python train.py --head_dim=96 --rope_theta=500000.0 --tie_word_embeddings=false --warmup_steps=289 --decay_shape="linear"
Below are experts of layer 5 (counted from 0) of a mixture-of-experts language model. Rows are named router (the router's row for the expert), down (a neuron's output weights, with its number) and show model dimensions 0-191. Each number is 500 + 25 x the weight over its row's rms, rounded and kept within 0 to 999. Numbers have three digits each.
After each expert's rows: "comes before" lists some tokens at least twice as common just after its tokens as in all text. This comes from a sample of Wikipedia text that the model never trained on. Tokens count by the router's weight.

# expert 15
router:511468433514464517466468492516520502512499509512521464458510480525479514475500520462498546471485492468483478457467522483475532494494478461511556516486473503493465511521492486451469519481522482483530537498514516521513520436528546517524507490478459486514504490510543517450508497531492535492526510530529537533498494502492520490486483512532518507518467501485475465474506472492492461509489520490536546539478518519505476477507532494536522518468540511471515529504477475511497492488499486532545487463549514538512461511508489477512517511520505473472533541503504465480560477538500482506
down0:473513480498507523450516508501488497556540505469481495509524473509509492497515494495510491540465489518512479469482498556508482488469504515459510531483521517487489502473511519500483549468489472499486528522574499513524514479463548482513506508488526517520492492532494483515499488490493500562505484466522531471519482499485532500492477509499473514505459536483509453521495493478540476457457486489484535517553467476483525561499520519495479508537509503547549515495491488495503481525510525474513521475512479563532490493482531511488457475478542520503499442500566479498516528497490461526
down1:457478515453490491491477520535491502495507505541537478479472536501463519487504528502477477451514537520473516500499475533496501514525526483455471492519484506461467504484521536508452503525553531493490535508533514476519491469527536496543475501501484537473524496529522506517520481524491519508510503499508448480479472511528490489544477534530566520497504527546507463479544509459527507546531514498492514547513473510487529502493539483472477472482485493525503532557527470488508470516487483482472481487497484478523509535523494553491534545500507504517473470492522475468459504523533484505
down2:525464543509474487513482492484479464483483479464484463507470504478514496524464478494495541500496495513498461544547467472514508480485478494541509516462523498477451527506476492561494523547482478500453509479521491556524529503530507494492495485477534499511484514507528502477511496495473518483489495517486476490545507501523529502529516474469507426542452482464499540508476503511502517521516453527495487460489511505517533532498525479491477504518532515536482522500470504508468518501534475520515450525492505433511522491491472539492498476542477470520481501486529466468498511471467521556
comes before: " the", " a", " to", " by", " in", " as"

# expert 55
router:505516462526502497463491517520488536511505483487490497515503492515527451531501509481504495485478501480519492480495535506511502506478502510468483496527550515547519517490498553495482478488560472521504499524518500532525537489487513497513496470536497492523490548496537525457520481528549495504518473514514528508511504508506548477505559503462475514493486491501520499512505472454536533513551508494560540513510524480533512539453470494491526535452479496508485506494524528526480422506525487459478490539485481517535494477518512537489452473488501489526496483545508524462446511537486529533
down0:500455486493506503463469489490436530484503492508476477520502477511503492508527475524501483518506508534511490462523488521512526453485516509449548576489488480513517519494495468496483504489524460504546474534505501409508504514511452501493500530477468506477528487501507496492547514522497474513481522477515493421455518495511484502484485493490507477527547504541537479482462503543494491489469500481529502492508519513486498505496479490492486491486470522487479492506504506465517466506432491482467503505527460462471493489476508524511482469528515492529519557501519508466529522481447524540
down1:495497492495504468496493525455480462508530470516503522542504476495547564483478488524511508515487514447537469525526444498467513483527586495510480464525465511504459507506459499488469519491520509500487491479510507568482454528508453512500506501499510511467499496442497514524472487521494506536511461467442510475493526523494527475454499498516524500493465531523529509489501495471463507499500513524520496545497505503553492476537503487526474533503524513507521510477498477490538505481498471458476516511514501507522491489536512522477492478513534499512460482511511494542536516486443511535
down2:488448493490486491545516503490482524548479509487507512480478484509519513554497511483464530531474511521489483469545527485498481473517487500493495467487482525464449492489507511549456535488486480500465510479511475499486513506451514466445495480490478520520472508539536515511507480545500499535526505463490497531565491492513498489520521496481484550478506512453509512494471515524501420485492526491536500499465517505507500478503464500497527512459494518464504519505501483517496476503479557499513470483521504519483544532501502494492540502486504545452481553495491531503542513466493560457
comes before: ":", " |", "y", ";", "ial", "ry"

# expert 61
router:500484516517479518480524505489503512471498495470513463518507503533450530493497488471522475520464536496479531489514479541482517463516483486523538506483464492459520452534491508493504501541527473523513492488530529513502469518530522462464470518511489503527538546508503472498464531448510523499476520511540550494515517458550475526505541545476489498496489502464531499546544500446513536514492497491504487530499475492502515533483555518489546516462528495474470527512486451536482491507472558462530532499453503511530493519502509505506522503469488527484523518471542479495492491489495471481
down0:499518541529485507497507470499491478472480462511556473494502480485496488487465490484488526509539468512496530465527444517528515510514516453501491484492504507442536547503516486484465492526524481503495502521499491463515482516522522484494522473506472478493531507529509524470422501512448491500491480495501495503480476474501478443503462493495518447479466480543470534476470504505511509518522536489481508514502493465494523493454513512507464496508483491512567519580471518498533519477514491502470517524446490479443489477488535503514463477438503521511509466510465510486507506504512504519
down1:475484476504490530479474475546510533536485512457498484512513487458469503446496518491477490486485438493488510482482524497517476493491515543473510481521507529515501490533520512488505552491511497545442491479546501516486504483524563512463519490507526484473504484473509500493498520523428468543505507531480460538478491523499492517478478476533494375505493494524486511486489513490509537536507532508508500537502544484534475491519477506502522508530507515478481480502489516497510464485509478530519485496508479504462488499484463464518518529480519521491481475483470534516505535535487497525
down2:496493555469481484486495491491491452485519488492523523492505491469498501526484485492527523485477463469529484507531445538485539464482502475495490495525469482533523481549508497536456478477476471521489480478519472479510514505522478453517473463496506550495478454516498461531510523505482502487500476474519543494502545525489522533501491502484561482516466522476489491487471472503505493496533513475544508462510474509476513473486503517508517463522465469528466591527496481507493475493506487502508511505509566464503535524513459527502493477531514482464512546456493516483501516457525482493
comes before: ",", "-", ".", "%", ":", ")"

# expert 22
router:484508488518497532518493522511428498493498440467466558464472514555445481506486487494477508495502497511515474482479520498537498523505521479476515483528451484500528467511530469476488484512473466548474478500493482508517497534544456482538479513501510488432494514471520497500500549492485484469480491497457496514514450534509528529520464491488543496504479514529515467503500509487523480510506508491474504512510466476559485508496524504522492471493478503522517461553512468513515519475498491537495554497504462500535521505528486547496482504532513514551528511493515499487525475468482474453
down0:535473527571479489499498504482528477509522475486544500501479510487534490479537519468478523497480483518476537499530459504506521486511464520499517453514513489512482504513474498495479513513508410510511520504549479502491532527474540560484459478502493522481539550509521479488509539483472474496545466492534519482510535460466493454519495518496520484510483502522514470499494512462489481522486509499488505542496533514455530531506480511503490457487520537474493512509494514521456505511516528521551518536534523520514503516533501493468483512512465530498452479487448448471507492521479498500
down1:505486522523427522493493522472478465515488490511533455489510531526496496502507522508535551478484495484524453502523476494496486497549508487525503518493515522488477473487469475527510494490497510504502527510552511538501498524540511527521449482514497472537543495498488518539505470487529506501520543484521511544541545481502519519462447513503539504521499463465528503530493447513486425510444498553502519507518469481523510461457522524502499495487492447475557528525494478503531516517500486484472485500508498511500511557486493466499502474484476518487485504489495515495492485546493466517
down2:488523444500512482513491521533504504527500469513483521526482501480473499494548523520525508516439491485533512487483522558485471483499463508534455505493540502506465505525531496524489529484494548484580510467527521504498492481486535481503490486498499504492515491509486510495510460497532537545558513505515510524497498492486502532517471468481489525545464507473473523490541438521476490511467505545524539458495529505500515494484468493475477480520508500518476524501436475469508482542505550528521455478469525498558491499514523513504499513531470510509510482519463549524509519497505498482
comes before: ":", "\n", "°", "′", "=", " ("

# expert 58
router:534474482517540550475497457469524521446477502473570496473499478516510539529452471508484546488520511513522490526490489471516496542520517453497478565464530494502514482490511498532473507498541454539506490527493481481493493479496500459518464528499487507517483505529491515489437500452478500485488502475516510488472513519505521479472527506491445530491494489487477538506482521502494521512506523517521482455505478514514457543452494521502450470546494494527490520489492496482477461491493498494497505530470493518456511458464502524498490520458498522493485465465469518517527483465473486473
down0:442523505495460499477547495504527534493463484491483501531505513497524474511500510506516468507505491464486459449491509506516495530483501519519515498492506546488525522481533512466484507536522510496516498515509544485469467476527504484505470539467487489532507484456521486504522519491515519499478509512525487515462530479476492506542465516522477484465536489506489519472509503514486550421472529497506498518547476563498505536503497452510459528543510496516477521550502523496506456501474503526533531428478510501512472504507527524490522482531447556510533483522532497475487487469516476506
down1:532500504472477501465545507512542515468511480497504488511558532510521485476489467519512484468491531499512516525503539504546474501481488535487510514484466508486491525478528500426530536476485491488514476531530530498521488461496478508523445508528462525503501475536495488489509514522526469502441507518484414488521530435479468514491553490480478545500485514529509502512520488537484504481519482506506487489485512525478504492479473501506465543499526499454498490512501521503494459493494506479473471477464524436519497531470477492516457513484490546468517508522459500516486524515505521469
down2:526498487486498491498458453527554489492514552481494506503481491534484498508515551469515488526542498514491504488477451526475488487489510479487497536502507519514494498470488499514475504457494496479487489477545502521499505539486497487498500477496483479483516508514516494497513493470473482525460513497511475517487519511505510476525506518474521330510481527506479479482512505513516507540537535455477508511499530500473561482524493510506516495462487497494477460483492498449505517513507515495486508493503526513495492499524498421498535503468483481483493511513529526491515530514455474518
comes before: ",", ".", " and", " of", " =", " in"

# expert 2
router:462478532509551524524474490514501505519502531498501489526499488483558453501490540504547548528533489484500512530533497519467521518501461496519535436480486512496521451503524516501512493463469511470525534485475539522464470482534458503506517476452508536517513529472471463474486536507466542494498498547507476464504520499486511498520480508489516507502488552452478525493505492537472542451495492471531522471509477527469500500545461527529487526483497477494526517534531481472502551472521499498495485497512495451469539490493493504486521504504525521475484513481485483483490487487511448507
down0:508516514498528504490457510495510486454493475539488497492576528527495485535479479493476546528490546505451491499510507476470479506503514491515510535468508496506497494452471495475440528517499524505485491480504508496514484524450502533552534492521475516506454485460507519475540500543514526477488515520491519524475534535547477513520500520491473462505499460454543463471510505514507480491478428519542532521507466487516517518495567529498479540487496480507524511503487536521488497480498468491525510546480497495498480488522506528518509459497507504523447468483503539479517489509485465475
down1:537525463490525498488490412498555509501473499493488487508540466492491492525529485490495496500492483537500483505475501483502511490496463496531516506521430502504530509506474549489483536544473505470462487472452477474507504487478477534545520503474483506518467492460530472499455449509509527481498484482486552491512471467507522489509461490450504397520488525472522489496459489526509514492484473542459479507532528501519527487474504508482449523503513491490495505486527511494494476484511504508490519490540575502510498494469512518487488537491488501493489519504497525515501476486498487535
down2:511484528509529543495440533473531493470523480546492512491519501477482518489523477542493504510512510529524476539457490535448506533486520511488486507489552456505504507484495514519503494468514497464514505486539484475504535502503500531536529542516477484489501487521484512531469503463429469483500485519538513523524498527482485518513492514515538448499519550485486492502504462503501483480525492506478501490487482477486530445540522514478472497513511492456485528466510506489506482504540484479492447473501511446516537503521470507478509432506515496504462533523465502521531552522455529479
comes before: " the", " a", " his", " other", " years", " to"

# expert 28
router:496520532504466530531525487479517545479498474510459538458496510477447515476457520505506507468481497465502455444455475453482521510501527503467449513508506508450475499506488473490521481520547489555499483481507468541512515503489493466522475528491442504476455491517469501482510474503503473500495542473524526493459459513499490496503529474473501500452511472518539483488466485512517529492526472485499451435494477503480535490509477479528473495486545493484492503519470520496487481463526493464523485508493499498530497529501502491483490532488466520520503500496461491548480524481449526502
down0:524495467501508488492519513507534525467491520493483560500495507525517467476473529460528515509461520469485438479502491490484456527491508514542528532472533502512497457510487489460507487490474533526474507493510492477525462494497505478448483490489510513501511455497527512477520538511527496540464482480532485515540466507517504523490509520510457543471493488448429521484478499533474493484493485515497466490517499510482512465498537516499474515479477514509518477470539455491468521523536514509499497544483545509504501507454476521487453490465534508506489467520446500445476505470495463458
down1:486481521501477502525493459491522523430574502543501538454502464494476477503469513485474506524515521508493562525482495508543499520505452513456470502493506543467470549531469540553487515521525477494498487483500502497511520503519509495523482496487478492558492491499496498516535495522454473492475508503449504479495501482505486474509563465512443441487476490532479489493492499489522477455509475473510498457517511522514491505500468477509494495506481480505510481501535489530512505505451475482490478458470475540492500496496499502506443473516526505481473490487482505538488435505479504511
down2:483487514446487508506470464518512535529472510500502505478476496460522544496507477470506442554516496494496505497507503489526505437529485471483457488495508511524511494529510506532476477494462486511527526487500513503462497496498535531490511517488494510486491475502481467525435529503469510523509492483511481492475460480485483526538500486516494386508494505519465553518486505508505544487503488430520540500526498511516493525513503477472528523504466518462514473508483550507525519507509497555472528484499468496471527516531512493469517466507507470511503514427499490503535512514518483517
comes before: " of", ",", " and", " in", "\"", " to"

# expert 4
router:498483520492522477482513492454487459511549449502503479476535525489513527475447516530489467466512514473512492536499531470544500502477495470539504514499501443515492529520511503507518523537505499507505496461461493484489479522502519483485545530506536526503491497509520487489493506441500454547495523468492480502520512474544554430481458527505477524477490463465507513533481549469476504525518515522492520456530501516518475498508538482465486475573538493506503513537493511529475474522512506476528484487481503522484460535486483529517511475521512495521505452487472478502478529480489497493
down0:508481480475514480509513525513496489458462504533540501505479529445510475502524489430544517475480460552514476503519471522472528511501506530467534518457505513499509445527537494447539505470512503506505557505523504473524480471483526514477543482526492526490527534534502484518492496494504518517511511514500477512453470490515456502516472483499482529488503504505476497508549477525490530532511436486459488468489472528477490492545467525518525460533498493528500517498521477462493508507457484447529448532494495504490498468520491484476498497474484485504509486494496520537474451514496503540
down1:548515529464491511501495469489493502537511471524495490493479516532485496529514516523478500513532496495460481496468485529462503462509524478488511510472488491501488494519465532520523451501524512486497506451469521517544495500484478503476442522489465526504484520550572475456493488515481469479463477523513519517478472496491500556490477478499481493480490486515489502497517486488541547531480446496464460514492522495506560499512503536533501552493465483527550481448491497481496525530498501483519464488529506496513496468477493430481521451538481469535508452518482504516500511516510507517
down2:537528499497489541496473462560512484501442481526499524532467487508529473531510494510492484514489537482516531542541479487522501498508497521477493513514542495456476506510514502485522482468517464473496507540541449514494490464505530494497499515468511561502536524491509509515514468483486472535515487537518477494505488489499458545501535499486542484494482506509540503466448483519488490506488514500485446503482472483473489512472487481502508513498541505514534511528493499516497509483472540455458481510465525451541528555486510493493464527496455484483571495465520471509502485459525515484
comes before: ",", " States", ".", " (", "'", " and"

# expert 11
router:477479473498505487493489501530506506517527531534522465548465497499525456477516518533475507476491488476497496480526506549530482537515535539487457487541459504511464509465511530509507497512488512505463508482529516484526468522480491497484547516516548505483508455447508527532531483515518522455490472473483431438496505499503515509483504456525556494515534547531465501473470497485518538490538501519522493515520477509496472521502554529507485438474492521486475510461509508479501479517502533468487479508523524513467474529477451527480522497538515521486488524501470524500511501488501512494
down0:457529483488501531493500537492512545481482452476525495503478504502501562515482477516505450488516503468478494519534472509494522532511494505548508470461486464520475493534446517536561474506549520500517486521472524555514490487482523532507486527510508499525549488483511489526473502527478538448508528526513532527475465459501500532514448467522465488500472508517558498527458501511496497517518457511502414476487512509500502512515530491489466527512515506484500446508490537461488525505514489468482474507501463525485528465516481506488520482480513518492494508491500490503492485466524492510
down1:525455529495523510494503440503474537482511513506515473482493493475525475454446482472499504488526475486510465481480464500565494517523498496503510508502494500499486546502492563501505536466441477500503522479498461461505498497458492511493512479499482528521519505484547498505530488534517521448512492517487481522478492491488479529472537471575513481469473509541518518525491462497518484522472519513513462523505542440501518515515490488494489475480550529517518534518499505525502499471518481498490525527514499529527502511517459482522528474490531518484535466471496524512511509538435516543
down2:494504501508480495520474507503511531509520493462488478474486485467516473522473505482469505496506503498487517510498523480528544422502489476514531507488466507502507430502472548524525474528510515451524493520543506484452507479524524458490495458525514481480479518463526488528488497512516528532445491503547510520449521472506515468528515468487535480512502516521508499471469506547494516507498544504504521545493488507474497555471481591497517475536488476512494517501507477460520523520487480514499504477458480543450488492529496486501533497489481534451536470495489504507516501493513536475
comes before: "-", "|", "19", "1", " •", "0"

# expert 33
router:449489497447515501523470525507488564491498517482480468459526527515481491501510472503501516487511507469505519534492482519449478522498512535462501540501487514526534540513507471502443510519490492496496492512519463508486504542514473449498454465528500510515492484524531505532466484536481499513475481534472520460520523481451518498501518502468534472500505497514548516526544539528518511478513474505470521439487526518534459524539542546519507540514502492509478467521568499489492482472472527499514483513509458525499501524525526507496490489521536526501493538492530472518526521492482490529
down0:502496538502499532468493484479494508512519478513506480457485505520460505505490488530511443499490554482491483525514492522469459485498525548501497510472490479493505482483521524519532530513496523522502520514492446445531498538524510471441479501507506493537519534474505525468460507481510463511469519541479465505525512475531533547456514536479476463501517521526574464514523465493503484487483462502508522494554488465507518486536485504536484506543519519450488490538485509510541519493496484500466463483523517516536515492495468538525519483500500497544500515470500511532486490530526535463
down1:475473501460481485492515487509510512518531462491465522481457525522523472501498469507490515487548531506490527522495477492506501449496468513487511503488476511490491475491525509516514458471489509461489494541516516510552473478525475485456480466464497494505511533452502503490509497510511483478481535519446498501510507511493543508507531526479515466474468433482453542434527497503482437496498491512498510467527445553502448492506522518515481509508540517496447497507521506468477493465462526483514473488550478506496508522511485514529485454513548469493490495526479520496467513468528470509
down2:498499526500510462459522522516542522509514496550482505467503544486479504525434487523546481516491480547524503537508495497490476500504489495470517527499503494545529473506487497499473452501514505508475515546481541515454463462462481463515502500505487498547495512539498513468497501580483468493517501457501516493491489530495555475476531512483518548477542505494490493544496546517516477497536551469544496529479500487511493558519520527485469480484566481492503483489505505501499522480509490528524488483499528495498531520508482504463509488480510502504521480463489494540508495538508557496
comes before: "  ", " |", "\n", " 1", " 0", " 2"

# expert 30
router:502501506496530515529548500496504541487514546494539517543504494502540493534529530473490477508504487533491461520461526503509517485463513499521498539461469494496486490504542517467489460535488490493527479487523479511452501494510496444514515505514528496482534483523474512477463498538525524507529495487512549505503557523446466504484553516506515531506510464508541520491515549489524516469512525510496477461486467499494549500543529488462519509515512467507500485537477460513522466509501515511501500493459541538535469511463541522499502473454517484498502536497511536535503498526461546513
down0:514495494533482529522456549485476505523548532492472500552473535470509485480477471493491499526518485510467522522482535510500486494463512486465498450487453487468497466472494549481480430491501503514490514456546545541488512505484506451494503490463516565498494441508564500473504502533497526482507493452531509493497497513521477542524463517509499482443495477480498497485517523504509521483488506540483496490527477481539475490493459511523504507503490499531503511540518498458519512436506467496508486516507468492533495473477448495472472476508485504502464491485522504511503478513498472497
down1:494455499512520477496495504509510440508448478512498513494533462497488495502463508516517478520523498476462557508516495489520511536496511460447540510507500539546547471496488524503522508524496502507522501474513456500461527483507477477470538517499496561495516494489491479510477501503500472497512469480505458495526483519524521510526533496478512485484526491494541484498513430507489474484507470521506510523532482485534515467427510447484480527527482507474541535481492484509452480492565515506527487521488504474540475477543487512469460544503485516493521468479488516465453492531500522508
down2:496504488505476477492543499454530506524488496532489477470508525520505486524522479514511487452499487539469489497455479523534514495488537504517451525491521509487483520500481470499465493446515509510528455489475510513499536475476500543454517471515478516523521477505490562530483487517456528503454491471506486501487507495482524451505488528490472444484478483492488486476537493479498457537453504459485500479525510527490457520513482443510487511474527527553513477465471539488497490505518486492481481523489471508478418480500494495505474449546496477487508500505511514504451538484530495508
comes before: "|", "-", "on", " century", " round", "ic"

# expert 60
router:511515530495483460499457463511495514496511559522504521507548464509526493515498512497480513500463470533506516517494513522487497484463482473481543518542485488490499535526471515492467467536493522521507495525538493518498489466550467508532494463492504507537522520478555512474511544535497471478491483532517494486514454490484481500487493516503547500532458481475542459502507507475495494500508511491512463539536530512530528529459480543513532527498541481511502511525485524521483491516538523483537445468545499472481529460460459476491496475458506533534479483534515497544498527488500511530
down0:483530506495518530482550450495480475485492486516510517452467533461486480526495510512457469497497502464524502517496497521493461500487542505514507460513524527506547474538463555500516475496515507505448491527515486481550500525518497494496489514501506500488528516505483495468488506455448500482507487491498520498510524537506528485488511461476534495515492509500502491483479475494526492517509540484457551502513534558487499524470535536542474472478488484524495452501567489463431512507541484517494489530498469482517516508503511488504512459426517504501453486493477515512500486543454482519
down1:513475471457449503526526504487513448481535477461519499490513446501458507478490464520477550480540530503489472504533495495497484520519492518463492495466501510456480488488541561529537465505495529487525499486486509521516503483518503475515488491524471506461454522503498558482492495485520477530493535474540474511496474562524541520513487484533522460474492504522488530536508508511501495515495524523493541492510486519509468522521499527503484502536543496528476494517490491477484533483501486507488504495473515506489481471474446515547528492488550514463509487494518468478480473444555498452
down2:507468508523528519488482467521495490494502516517527490529529538546496495491487527522499540499506530465508510541508501504496547484505509529493452490460493503530504494512484469506493485497505490464509521498483494491478478499516486504488488445561487501457504513529531457498504536494487484528488560528468515427573494517530543510513525516508522448512522535453547479509494529472528493518526484489505450488541465496502507475508442469482512471493478514481543467506506488495480519487558518499483530515508484503543448501510515462523475479526517508479492497544529526508494472523506502520
comes before: "\n", " 0", "  ", " 1", ";", " 2"

# expert 23
router:513482497485474525501507479531512519461519494505525503530529519482534507479543475493488488493501494448486539522491502497526533482479529546465547545474483513538510468520467453531494484470472513557505483502469474477507504534501497536487520515509455499528501505496526489516460497518535487530514513503505503474494477513512465475527528487473527480483461481526534504520482530513515448519479515492474485532470517565491454543500457539454502466498473486481520490456515497508512503531514501500541511522544494535462506522468438515524513495492518506553503484489503520461500458520521525510
down0:482506506496518527485538503489497504541555487503483503466487483478461502469483453498514486514508463523492497490499457470437507527518537523533484462491490556481507490480469527493541494472570483498446482493507480506511480510548478444477468494537448532502523481519490540490538477460467531490482479495516526508496512517497532478480498529500518476515533528542475495514488500473490532537501471464537502534505489518509480488509520489520491487455524496482548495485472450513502521532515487420529504520489526524489492481501530480516488461483511481467468480487498495482506529507524500498
down1:518490538466530530501514479536485495467534468514507475456506498531464476473483545503463478486503470471505514463511493532497478501467479465517471452497528469508539486507511525488526451533545534503478503521506511485482480486533497507529532477496488486531512487504526492481536479517453495513481535543474519459477537424501490502524515500463493516491530490465542524510554496513563501481504514487511490474511505456496514458492477495494514533506490488449503533509478502486422511484510511534478484497489490501500519504497541496507554518507502486500525522498469513554539516528516499513
down2:511527528489490483499475509526502471501494500507461479509484528513459488515515542514508433536498476518523473513476466482490465525515492560489519442452509495471482471523474505490534496523498505499455538511504457456448485506505463474544530509492501520506496465506484493494560520481457468515520485512519500473481469493458521472499517499544513459552495450489500463513494475491528536514452532544495502480477525498529505496468484532503531474510560511498523466505490524472529501487502524473512486487500532501443490490500532477478482471474510479479496461510476487484513524474479508474
comes before: "\n\n", " The", "\n", " In", " He", " It"

# expert 9
router:493452492442516504489520491488482530504521468476494496470507529525461547458462445558479466489533516483509474529484468492483473449489513472496525468507499511485545496494482488501528511542492500501479544505505492445477466476515550497508524546460518547491494509536498527496479495470465454529519463530480506504477477521495513484504476485503502492466485498497526497538492511480502545497493510511498516492529518487517489530528543523495482448507507505542485511489488553511490488499480527531543520547482471466535458482491487498521496511515509548474492459509490474457488505515457517484
down0:447505517496476523545506492491495519500489544553508484544504535510539512531524506475501542466538477496494494541514498506549521494493499524473513495471505482493478452475510521530490466441509510510500527450493501528537507524495487523529524502516467529548465521517500498456549506550485500485529516528497515503560527485474520524496497509529500482522493513484510484452528488496480514494485498472546540487526493487503507535529480490475492533438500518508523491504524463496471506503532486502490503469511508512509496553469524498486470459493509447432553494510512500502455480524509485490
down1:502545540494471529526490481477499509529504540538474486507459507506508487499506540489519473481533480482479491486450519502464474512483518489523531508511502506514510477464506506522500508490495491501467472489485482468521510553526530477484482501485495513506497508556523498484488511522529442502480474502543534536485525520544490486515501516505505454512539469453488498520486493463485465497513508508517522543527491450481459555497485445512488483532508464468453464473449508512529499513497505469533498487529484499431519506547530512488551478532504514481512468506492540519508514517528465458
down2:504537531487470514490512533519493483485449563484490515509488490554516487471481458446500515458504484506473499506482532477457480502478477485483512530537474508509479507488490474492492492461486507507526507515470517462518508473523507505524520507538519541449495468506491562517471504507494488474456511469499493509488499455523444480520486509484510502497509498561527469466494485502528499464526540519472495524529451526489493509506531492494529463514495535523523481480507545491470535529499558441452514511517462544504512475514499537508487472468510561508502483490512527513483502498491491487
comes before: ",", ".", " |", "–", " of", "\n"

# expert 44
router:507532484523534481501497489512501484461515467542514478484532524508457484481535507494506528535556484455498508489525469432517493517442505501506488533498498509458534504495477521523504481562516505474510472490524460524491531517498526481480458495530495467494500520504469479498507484495502529486537530474516508537527489507511538482489501547521541485535485517502478492532478504467520502544484480482507503504477526448456486508476516475517508466539498481501496510477509484453479503538506480459497532512488446512520501516471477471496434497501491459540473497530501522539509466491496447538
down0:522458543497507511500525503519508458517516445456505467550506485509501497500480481475443487472497478535477525496515540498478514504480520517562531494508516484520506466544486513503548546567522492514491519511446484470491497490481469509481507528461495509516471515472488474523505522524527466477549516513462521459499515456487490532486509516528470472519474507519477492511483500495550506486498434459476467488526470512504490496508482515520501529447486494494563455488473496503506529464490466487493469496539481478501494511518523520472495492485515497508467495516537527481515508472516530530
down1:524559470515528505496508515490537487487490511517496498466475537467520458519510477459514498514488529481483463511509476505494520519528525459474492517513507496479501484484505547504523542468495520497473498504479546498477530429495526523520509469469528454528472524494462498483467488514518515458503508507506504505505495465517491513522504514484486542487431484508520480514518482525527530481490444510515508536545455484510459497520456487487537480521519481504452525535488485514541499453519527519513456497537551519506447517486529518517517483449483532501527494495519488490526448488481512503
down2:462509516508437473466537509520478484455487497537526459495490481479507484474545484480545565491505473487493509497522502500490513522497508525510479473471496484511507479481479470503506505497494496496474533487468444493497528517502501489515500481509515547558507491507479480534509473509509499511495480485470515499532541494473521532483506468495498522489518514470469501485488501569495528505527498533511467505495504474519546498534512479479496504573470457501479506557506479508466489521493521464525542494535512504496492488430477458525453500487530503517469517469516501577515497508455479514
comes before: " |", "\"", " (", " and", "z", "on"

# expert 38
router:508518484460499460495512467493507501518509489497489479473500507487452482480507457487493519497501512502532512508535518525515483482510513528510489500458457495537513519515524493489485510480462523557469523527483497513509456497483483544489541506497534530468498491522513541504516530530471508482528514500532491487507449539488505525516473466507547470530495531502482472477531497482531478461465529485474518495522504519521498484469448509476514490495492477496532507520551460471476484446528529524540557522546476452500535491489526486465498510504536547553476526498504521529488519455524519544
down0:483520462521502475523467495497516473469492489502504505505549504482480496540488481493487496512491495448515506482506505479487536472517539482524490522477486484502522461503541448512518526493485507506468502476534498444491531509490494494510574465500493502503512525473526524476466483518531499493540547436507488497491488509488486534542495533470511452485488481491523497505532537456476551521516498525443565479495531477494515511545490544509456473484513526475490505476549496476526518498513482494553497504492501485515486495514520519518479535470522514481493486480431498499548509542503504528
down1:480505510540440504510523523538486521481487488512513483532463523454540542547491527512483524491479498464457553521492476529526500518466514516465490523494467531547541445504523554457523494512481526536435502525513487523495504516440479501490528500476530500541515484484498535495485494495487499522526486456531490500481476522523519486499506483527481478472495514497469491487511514507471496494478483459480514489486508499494538513528483510472494492470530500504481486524524567492479533514517539479505475528456505481516473470498505545513518507505502491491481508466516549503525470474495568502
down2:496509515494473457495448496507517521481497477502460487496533533540504500460536493445520539518470453471497538465505485500549493434513505473519483481494494491508473514486492490513526542491506503511498538483492488511512550483490505487492515494530487510493556485494484520514475456499498557483485526538543520499501528517478469501481508468446473522492507505518516519495509495500456521485510510459532528477456534509514452482505500483484481476485494519474492471466489499492497488507467485506509587491509526528515538529510469493492470523536499478458562530449529507524498475496532495499
comes before: "\n", "  ", "\n\n", " 1", " —", " 2"

# expert 45
router:513508499499489513497532500501504458544464500480500479550497476506531534464500469508445492556474480472502484503538513539520534484520512521519496582505463515519532489446450512548475525535470522500515484499464534464508493512466488499537490546473478476495496500508485490538498504511510451536485479502489517465504496525533468514485461517504497509474519491479468498495475491482448461507471536516477532459511534495469475505481480515505438467495483520472519499513505492506503498492469497471480494521508534547487525516491460511485522529536510518460530514521517487490482472476528521471
down0:533451525489501476491501510484524510512476500510467539513525530551462504533497534442517522514475470532483501507528519513507536483492522491473485500493511505498482486565519510510510501492486538517524535489490550480575511495504533496531548520455526487524468486528500466498488516539498558496546508469465508486513494471452465492514516478495545514513468515513470491455498512510542499469506527492509522499521490472457507465477506524488497490493493505473508511515502518496475539512542491475510508496473512496520476474520549504434490446462493489486517512496432522487504469516476505515
down1:499531512503495485481502490537495509505507512512535478447504547521465433497547498506488479467512480522500517509517540516491488513509451480473515485505477446483492504500516520495478509515498511513520519499487528512478507527510552462526487467481486502470504474493492508515540527492463483502516510478504478484548484502500490516513491504521530564532518531510471485522535496480575516487485509504573501537491451482528519518510487522516531463504507522484484500542484462507500549479494486511495518493512447527500506531556511495496469559545509532527482453496475494458492519493537547515
down2:479462542525476493479478471516472509517522523490472504475529498508481472520487490445519514515551512514496495503494521484515532478503469543454461518498502484467498490529514487508472473540511569511485478537508526498521539510439538477562511502497519502473453493525504513508492448535514534514522504500462550522483498489512493520512526534475510516487483476490511483512476497509476501525486546544484506467474479506468512542507491535476470483531487460542500520524519497484468493469510497464469491470472501511440496492509499488507488437477533489487526494529550482476533497490529522506
comes before: "-", "=", "The", "In", "\n\n", " 18"